config.toml
n_layer = 11
experts_per_token = 4
activation = "swiglu"
normalize_top_k = true
init_std_router = 0.0394
vocab_size = 8192
norm = "rmsnorm"
norm_eps = 1e-05
optimizer = "soap_variant"
lr = 0.00259
beta1 = 0.95
batch_tokens = 131072
steps = 9659
Below are experts of layer 6 (counted from 0) of a mixture-of-experts language model. Rows are named router (the router's row for the expert) and show model dimensions 0-127. Each number is 500 + 25 x the weight over its row's rms, rounded and kept within 0 to 999. Numbers have three digits each.
After each expert's rows: "comes before" lists some tokens at least twice as common just after its tokens as in all text; "mostly gets" lists some tokens that are sent to it at least half of the time. This comes from a sample of Wikipedia text that the model never trained on. Tokens count by the router's weight.

# expert 17
router:529469514482479501508484521478510477511485480537503478474483445493485525497447490495510489529486477433507489431506519524506497519511523518528515467513498517509491489490499504542488480525510531523518458520533546516504510531450470506528507521502507471523568489474542521497496465532489509516500468506480449478475498505499466518476512494460505505511515497483475518509522501443505516542495
comes before: "20", "19", "18", " ", "17", "15"
mostly gets: "19", "20", " February", "18", " January", " December"

# expert 40
router:468531523462507500515501508480500495502499516486474512477483476477520535433473490511550504493497482549501507527519468499486493521540451482511505540497497502516500498444527508529499503490480518512500487481524538473538475480482482483468517484478515499442540477527535491479497480560501533475458496498495489461493482529467509499513517463440521499495541486504520480525483512484484516514515
comes before: " of", ",", " in", ".", " to", " for"
mostly gets: " death", " victory", " success", " campaign", " decision", " touchdown"

# expert 13
router:547502528511500484541490463513520447466504460519479534530447517470504533487449448506504507492470514492516466485540475496487539486515450474479497510505509511526539526474459525514478476462454487525496478484489533494522524492514547504475454491508508494496513477480525500495491504494531503513481450529506499481489513445498488525483538467521525500503530479517495485496476528481478519523506
comes before: " the", " a", " to", " be", " his", " that"
mostly gets: " would", " could", " did", " took", " moved", " went"

# expert 41
router:527518501488482509480549519508492495511475492495464444487486485469499525452534516497501484489458515484534490495490496504500502568493496540492489500506504494503501532450488512491505479459528554520541490474515516507481485495462479467463546502524526483483566518460522463512512470528456482549501539501481450480486461482491491478496514494510490511527519435534527500530505503497490494560481
comes before: " and", " the", " which", " but", " as", " a"
mostly gets: " including", ",\"", " include", " either", "\",", "),"

# expert 58
router:491489511484513495500503478485467547489487493527472504538484539465523520439512511483499486489501492561465489517508525547485483476522546477510470521536510470481493514481560508550530503489521474539537489511508530523504515469490481502462507516531528512502513552464558508471518486516458518510494494510506491497478479507480486532524484514523497472477512500494530498515493487506493487515526
comes before: " the", " The", " he", " He", " In", " It"
mostly gets: " where", " when", " because", " However", " while", "\"."

# expert 55
router:487510535508514504506473498529520493506488489503443489482452522477481492497497488550469472481548518515527497492529441472504514499548507491482481507488509520493519493494509492489508460503546501533507532483492476523526521465468504494480495522539561464486515508508540486527522508487506487510476489524480504460493484504470514496507511456512520493487529484520502544471541529490500527537540
comes before: " was", "ed", " is", " were", " are", " of"
mostly gets: " may", " they", " There", " consists", " dep", "There"

# expert 6
router:490489527503509500506496492495504515510482448534513435477486519475532524484523467479490486500528510462520480482514502530460454478472489463502499548521487469522505547502546494494490463469466493535494490508491507486481528477471500504522481491528542468444539497461531510518522489527495496516504527485481484479474440482486538509472510431513486489528488464514512513497533480486482505504517
comes before: " the", " a", " \"", " his", "The", "19"
mostly gets: " \"", " during", " for", " '", " “", " (\""

# expert 28
router:534519534515535491553547490498530501476529493524510454523460510478487533494478448513488474481477497583519485509476505522476458550525505491506495556495526504480505505478506461483498515529494514495527500485479519520504521515465506498471515508494546502492536502470530492493504487545481497514518510514482531461437475476464508502491493523489517487514520458486494522527565536478505512522569
comes before: ",", " (", "\n", " and", ")", " =\n\n"
mostly gets: " Records", " Avenue", " Street", " Ltd", " Stadium", " Corporation"

# expert 33
router:499466547471502503503485512477500534495517472522473468481491501453539511494472510498486461465415500507478507456523492506453489547505501498526492542501528488471540521437501516493486506507534470561504516489487525506532464517462488488483470502502523475530528541496517498497505482505508506533458501498495464508482484508490476501470523502484508530508524480531502524494520496502485510531537
comes before: " to", " of", " in", " by", ".", ","
mostly gets: " known", " addition", " Succeeded", " based", " them", " built"

# expert 11
router:508484498494544520511514485476461526526490476469481496534488501469499513449502507494503513445473475482489474449529487468513485455526482505472491490505514519482538511497535530531520467507552473500496477478525546496460533444473481500499477486464548471492489497496511539539499478487451506535456553527509466493505471505497520527503517480494504505500502489490493503516486517491525482525523
comes before: " ", " |\n", "0", "3", "1", "2"
mostly gets: " cont", " inf", " Cont", " det", " cor", " ret"

# expert 1
router:503467520496513515484519507491525500516527504508521477535503482538530508489485483512539470502480496535488550440496504522501509481528454472481468516557540454484533533461502521496515488490494510528483486446515505526496528480510478467437525485500541479482544524514540538507513502500511479478545506548493483461522453444481515480461526496535509521522513495512445499511517499463490517520525
comes before: " |", " |\n", " ", "0", ";", "1"
mostly gets: " JPL", " —", " —;", "/a", " ?", " Apps"

# expert 48
router:484471478495508503496504462542493516462489510488483483498497555496538546483509500451511479509501507500496511420511474532471516518496493482462497540515516496474513500489461522535487501508485499508528491507565472502543479437500483471484536476523498507528547533517564510515529477504481497488495544515476494459442486447509554485503511490497501495519522530508499494503523462506485496461511
comes before: " ", " the", "0", "1", "00", "5"
mostly gets: "′", " .", " killed", " £", " votes", " under"

# expert 14
router:497474477504479528514473490482556519443495471535444515497463522504496531517513482465494427510506500473510494495490492491519515492535500542468492517534494481462522567520493477502473539498490486509534515554511504502523523507465484510461472513469567519511546552459530471467534478503500517532511485484524497486508480498508479467504503512489523489446538475511477468529519518475514505482512
comes before: "-", "|", "==", "The", "===", "In"
mostly gets: ".\n\n", "==", "==\n", ".\n", "===", " ==\n"

# expert 29
router:525498506499520528488472470468491466467482470480500478488474493469515472466509445506456480497461526503490463528523486520469496522517495487528470511545515512509492523523501491534553505498499511530491496499490501483516545505420498484503522529537545514509522510509493544507521514516451502483515516497495519458480490502487514491480475463466524517526535529549524468550500468498471482516531
comes before: "-", "19", ":", " is", "18", " Born"
mostly gets: " Phylum", "ο", "ن", "ال", "ي", "و"

# expert 53
router:522501530525491519535545496479505521497541481552483462477502482533549507458487487540502498548494466511528479508498519484501485529504484489510473538514523530514477491471490528561480475522513535482522508505563484503518503507471518533454480564487526528498540526525507481516498471516493534483519498478510506507503489441500531487496497479497511488536475474488514493504493509498483534540513
comes before: " ", "′", "20", ")", "19", "°"
mostly gets: "°", "′", " UTC", " pm", " °", " Chart"

# expert 3
router:498482509486499476513504470501527502484474494496493515491473470470503533453491471511512468458482492541474473495538511525507505456514471512528515512481524503517503549510521506506530484536510495477503518485533511519502483476496491500463468538502574465497495498501577488565510461510491531512536530521482533476488479465509513520495501486519505495517535484520529511540521515486515484498504
comes before: ".", "0", "%", "1", "5", ","
mostly gets: " en", " £", " households", " million", " $", " household"

# expert 37
router:441499534493485501478527498464536510484496496520485468521479530472495519440518517517482459548464503545520512445488512505505500519543476504540483520498512490446496507461508505535504477474445505517514508500465496502472500475448501456507525496466551516497549539516490487498529512508510513556503483521478494465480515477477491481487526473544489505515476480506479508475500497498531549505510
comes before: " ", ",", "19", "°", "″N", "18"
mostly gets: "″N", "″W", "',", " Died", " Born", " ISBN"

# expert 15
router:494531514490512510523474524481508487492530506521493511521503529470525520482478494489492430544511510531463492495531502488502517498518541499509449532518572541499498506527512503524494468491520465534488515482489523443536497502488470485537536506508505493529540493500530481500446505519524476520520530496461501471443482479533497506516501479506457482473526480510512559500524516475500477483511
comes before: "|", " ", " |", "-", " |\n", "4"
mostly gets: " Total", " Date", " Length", " Coordinates", " %", " Votes"

# expert 52
router:484486479485497462467542471520504522517496501514462493511530506473488495513503492485509490507454464491509492475482477553483504507566475498520470492552511523455502547464485504525512449500482510524490475487539546497436480441503486489475519459492531479486571524494531458510532498499533529473513517534509515472488450527539503483518526493488508497517520517481520459547523533476493527513532
comes before: " ", " +", " —", " University", " −", " $"
mostly gets: " —;", " Nominated", "%;", " graduated", " University", " |"

# expert 16
router:517533507498530526521519484470530516496452476520518506515488493454521510516460426481502538494488527530485504496504496530501456493517488488501533502527511496507502516511552484509491494511535473559486523490491517481548511544472514499448539519490508481482530483499509513504510479538487501458489499500489479446460480503482482492475501512497508514524507490474506494499538480476488503527521
comes before: " |", " (", "\n", "i", ";", " –"
mostly gets: " Candidate", " Best", " Jr", " Title", "owski", " Role"

# expert 57
router:504536504465502469507487483529548532484488466524494514491509509461527528458472468472482486469461501531513495453516467494498505502474514480482489553488484492526531523498509511453462499499523501517484513530508513515466519489462523483470529499501537515484576507524581478515511493529479477518485546505469448433488515446493451472483486506464548490497504481498519513506500483527474525530560
comes before: " |", ";", ")", "%", " Party", " Democratic"
mostly gets: " Democratic", " Votes", " Candidate", " Liberal", " Conservative", " FW"

# expert 19
router:509521539503511504508479523482520506501483451533521483507497500513505539475452476491489511538485478517477474457513518486510486532510503452536462507539471494514480510497504484494535476481516467503539469503509488497505539461467474457476511486487540503474532508512515488504492481496498536471513466510433516505486457487495463492500495506491515483552496529494508536499501487531488523539536
comes before: "–", " (", " |", ")", ",", ":"
mostly gets: " high", " Championships", " High", " UTC", " low", " years"

# expert 32
router:550475551491526501531512518499519529473517479528477471478481497483515510539491469496506467538507502464513511504497505483506528511555470495464503521514517454476510557497516466545514442496477501507542478506508537493490505482509511532478525529522556533481570528481498495509527516509488551494483528474477502492460471486498528495541504501482534492464477493517514492534488496506451516492520
comes before: "|", " \"", "=", "==", "===", " The"
mostly gets: "==", " |\n\n", "====", "See", "===", ";\n\n"

# expert 42
router:496481517504477494526511477507540536453497471495458504469485486445535552496494462516513475488462495529516493509494522507489458472494476525528460486536487487527499504463499486496507523518507517534537478515504490495478480477500496503491496502543538474512536503493518498497524440521512498530505494496492482479437481478486496532491470491474499466528484471493508508531559502500471500546515
comes before: ",", ".", ".\n\n", " and", " in", " to"
mostly gets: " countries", " island", " century", " times", " games", " languages"

# expert 23
router:506490533510463556502519455498491503496539479515449486546492522463503501453510513480476457498458501495452498525508501477461504538522462447493482543520535460463502524463543554492503492498461502486515471499482522511520515490475489529453486526495493509490562498486560487514541430519517500510480521509525527514467504472514519553476472488536493505514544440479519489474515462489494491498533
comes before: " a", " by", " in", " the", " to", " been"
mostly gets: " =\n\n", " built", " held", " operated", " located", " has"

# expert 51
router:494503501499493486493478519519497507509493487478453463471496531445510526470469538499457447501514507512483464481508471521506485507539503529484501480523541499492487521475516477503536452489507506492470488473502485513534487507490476516470518498492535500545516529455526526510542464527484502510499511538517511482480504477467497530551485453541507501538499486491478477494513525491476560524526
comes before: " The", " the", " In", " He", " It", "The"
mostly gets: " However", "\".", " During", " although", "In", " According"

# expert 25
router:494470518489500470487500491480473479462518495523432470502495502475506521469481509501506473498460450511511514464484507446481463542531525478498433491503535508475495547459508490509460523504515484489545474514492518513503473481473471460463528520551540481462530526505554469505551458516474490507508520519455454456515496460489475509517478484493514519513519473486511520484522496470506528554494
comes before: " ", ",", " September", " October", " May", " July"
mostly gets: " January", " October", " November", " July", " December", " September"

# expert 36
router:528463545478536493503536510487536523479500495529478506502458472481507525449483485494500490527441534523505494495497477515498478538526490471515466542482516502496510512445512482528492512466538510503516524507506490501496503531486504493490521482467563506482561504519539488520523437503491502519527485486480451519474487492494514503477496486498521540549517470501492526524513510495463495509522
comes before: ",", "\n", " |", " (", " |\n", ")\n"
mostly gets: " politician", "?", "----", " vocals", " Spain", " Italy"

# expert 35
router:533542484491491548493495464486554497476498497461502467496523551488512505525513488428508458480438490546502487501541517499504506536494511496480467483505551475529528485527505453459484446526486492479499494469505475480514510512463503511469509546530528476472534532505516484500508523504482532544517484516458471500501455485482532571536513465545516483472478479524495486510509506510465494495491
comes before: ":", "-", ";", "|", " L", " by"
mostly gets: " Genus", " Website", " Born", " Label", "   ", "Note"

# expert 56
router:487522534529526499468529473536535492503514485488522456502492504443484533499502460509497521505515497503481511473518499494438524511532494497480545508504522480457496542503471483503509518514490475485543492496530480505487516487504481453493516502519534488501543509493528481465516490496484517480492488555427543490484509477493482483491474509458512497540524447483504479548526487500508485537543
comes before: " ", "1", "2", "0", "3", "4"
mostly gets: " anti", "_{", " #", " Route", " Kitt", " Chevrolet"